Below are experts of layer 6 (counted from 0) of a mixture-of-experts language model. Rows are named router (the router's row for the expert), gate (a neuron's input weights, with its number), up (a neuron's input weights, with its number) and show model dimensions 288-383. Each number is 128 + 24 x the weight over its row's rms, rounded and kept within 0 to 255. Numbers have three digits each.
After each expert's rows: a language model's description of what the expert responds to. This comes from a sample of Wikipedia text that the model never trained on.

# expert 20
router:145120131146157124133128144134175132072134150130078134123135129158104104149154148123142162094114100124126152134150137159135163136107127148115139131109112155147171122134085059139147111104079146148147157114145124148166110155111119167133156115169154138145122143095122107138168111116139091142
gate0:093072139144142153130104145091136112129116146129122129202157112096113146148093108110140109130128099133164136086063174096097113127108157152110163174115082129120131132102126130097156160111127173133155159135140123150117081111098150122114142112114089109140145179121165136100146133134138121217
up0:132115116159140152135139121125113088148112097142143107141110114121122153117115134095162082137137114143167137084077164062108121101125136146126155188082092149126104149144126149102134112148138086113146127137113099156146077143125156136111160132124095127120126160138166139101131129120141130178
Participles and closers. Past participles before by, closing quotes and parentheses, and heading ends, such as directed by, based on, published, located.

# expert 1
router:101146119141128111090129121130145122092100172149105112134125132153105120102137120121106109094155165090093129110126134151148162106088114139120102160133138097183108140095100094133130142143090087149122108133140111165098101124119152082124138104146117119131077142092129118135142115137156133142
gate0:129135164117118113121146127066082104124116105123156122113172123098124129127155122088142124150139106103153113069155126194131139113167125137061177152110093172140138143114117118065098156133094156120140108145110137129071135105156127155101132132113083123091079113121143121112106142120101103127
up0:119094087131133158141139116122144125134155169135114104135113129086156093130100144122124142170145130133141162133139126129129147124139133158117168141123141115133080107086134126153130133108124142094141128099103114085119146138095159117131179086133100145175135115130155133110169166139135112152
Roman numerals and pronouns. Capital pronoun I, Roman numerals (II, III, IV) after names or World War, plus mid-word letter pieces, such as U, a, z.

# expert 19
router:141125121136105082119149110102147105084115127123126113129105160115150139158156141158140144177154111133184115161102122157176137127116118157107094158114169144149134079135123092102119147160145129124137143073117083162128143167135155130136077128152164129099171149128116122095154121085137154141
gate0:133119142111154160133123115103079150169084119136157164115133100102163130141118089138102124159116157190109111168145143122086102169141144116084110128114120167141108097133121147145169134153136135108117121150139075132130148131114070127095077126096120114149104162122089111113164120154137155171
up0:136134169124143169147151117088120118139110126130141194127126104137150145147108122137121148140132135161091120194159162123098084167124105102106101129113094183123073107113156174140143131154118132135120133144140086145114130124118107121111144121144115097148144137137083110139161140133131123153
Surname and place pieces. Inner letters and syllables of surnames and foreign place names, such as Lough-n-ane, Wester-ga-ard, Ljubl-j-ana, Angeles.

# expert 22
router:152128149117141118131129163108142149112162146091166105140145122112155097130128140128137090145161105111132145146132174141116126093126123165130125153132104109115167139109131150152122130167132118167114136087127120156110130165164156167107117110127126075120134132157170108143158136135115139154
gate0:113153091130109107113109131097112117145166147091132126130149139100146168109144115198147127133112166114115162103192130113166101106108177126072156149132099159108192121119153082114137095135086150114119127143141129159114141110157131071147135089133133135131150118131154104106143133097137140129
up0:152135131089144144162135126110167134113075122107119142098088094136133116080107132123118134152131102116159123124109104110071173136160093128115084116123126120159124129132124169097135144135168104106110161127100115110118158154113143202139131159147112103133102108107109148162145116134118136134
Clause-linking prepositions. Prepositions and conjunctions linking clauses in narrative prose, such as from, for, when, after, because, that, between.

# expert 21
router:158095122118152135117098105141185106088110145157117145157156145129099138129142123111118131146112121140140121117124113147105153115138143123107148101111113088178131098111100143076135103155108139110154131105109108135088125149133128149131132152155136111160178115121132135105120155099126140137
gate0:155132131097116091105158134145172174111135127124126129120142115147165101104117122180100147125120154127089126134111129169066140193103124133074091087138110140131138119142115093106158109127129133108151130146102112120095134110101135131090106163124132109164072141131172103121127122126192134142
up0:096137127161131164111080157128079097138136158123098130106133128121138160173152128114140089143129136182122138110171134128119142108137143115116173137138115176143136137133133176192114152130147136132127117152125119122135100119131094157146143122168120135109138126151146158110111097161090120147
Word-ending pieces and million. Word-final fragments like -id, -o, -led, -istan in names and terms (Irbid, Nintendo, hybrid), plus million and billion.

# expert 12
router:141094129114125135106136093100123116146098128122144134143133129134097133119122120194158166123130147127115070137122157136120127130132146137112110099141180118129106086124104120163131143126126139159133112093140108105127108145102125110128096125144130132148111122088115124153152156155167125084
gate0:121142150100116115125103100121129074149117141107121153111104141119114104119142114152154131134124137088179145107136118158109102135133109139084123123111152122145126116118149128098102155135122127138129145135148140123181098143126118157098109118097150179101102127108116130110134165146090107153
up0:130130162134093141117105092163155081106159156116093192155115137121109103121159121133143112184144074115179142116140142120110086116154092110117088132166136127121122137100143122170124107119133155141117141086136126120109142156120132162147121126096127137116120168118141120132103107129113099134
Mid-word fragments. Consonant-cluster word pieces inside words and names, such as st in Lipstick and circumstance, p in Puppets, plus percent signs and table pipes.

# expert 16
router:154120150146122127124131120123149065111132116139148125140122087129150106161138109133185131118157147132128131096120169147127118106154148153125086147150121109104184100126125125139104117140114128115092115129143091160135111141146147131100106102170125105119171121104124098118140132076153145145
gate0:127119163126144097130154153162152106113149122112123085122157120146143141118144134153152153135141120179159136101107116108098179174106138143104120096142100113194113087100140153095158154079172146140181166159111116093156113131118119150137115092154098153090163120120119123111154132147118109149
up0:112158127136099109146114186144151167103148107107126106100152081109126133117134154080150153090112136157127168127143148124120152114124143142128111146145144102152137107133131069123128150141091085137146110178139103101111083156124082148107136153169104094118131131096146142174131133108132136067
Opening brackets and quotes. Opening parentheses, brackets and quotation marks, especially before numbers, units or years, as in 50 g (1.76 oz), ("romance".

# expert 13
router:135174157137125135138078134128123092127133121140160126149106127136137120162170121113154092128163139111156106072168152150161137150135089157084130126162149113147135109121134143148144094150131138100149158121164114146135108120176140168116108166142132111174145153101163157117135122126158114146
gate0:108157112079151129102113109132115114065146133161147130125098141105135131132125123160120132122113133142140161112111121158085148122095099127086135134103128149135130138125116171107180134092138099122105082098139104070117154150103137114097141104135143092104173126159111148117139112165158134152
up0:147116129113131115163135131126114167201114123137121080177167156190159105117133140107146127129117096109099107139178131118110134140134142147168129116097116094113147159140092156165117139152150130097110127111125143141160111133161121117133143142107119165124151102085115122173152095137114165115
Auxiliary and copula verbs. Forms of be and have after a subject, such as was, is, has been, were, plus becomes and appears.

# expert 6
router:119120113117114152173091121135146078135132114133099100092118107142158159120128123140109145178121122129139116140123139177147133166131092144136112115170150099106163070119108191160114125124134112077081136141127107117110108122128100128142108119132202113117138142101124120129115169129123138125
gate0:170116148112119132158098125093122127073093112112147151102160158107105098096126152098106154177082041142103123162138146146197126121076119102117142138170102126096158121101115132150114158123130099120089134111143137126132152106128121096159125114103103125136127123124092106120148122131158154101
up0:127105122144133152146129103127130146083117100110140140065126184123112138121129162108128122118096068151117142162118139131121137116098143097130144132147089161089133108111116153141085156138146088116090135120133123105103161124147118093143127152129092130142132157116121148108126130158158174093
Slavic name pieces. Word pieces inside Slavic and Central European names and section-heading markers, such as Alek-se-i, K-ras-nov, Józ-se-f, ==.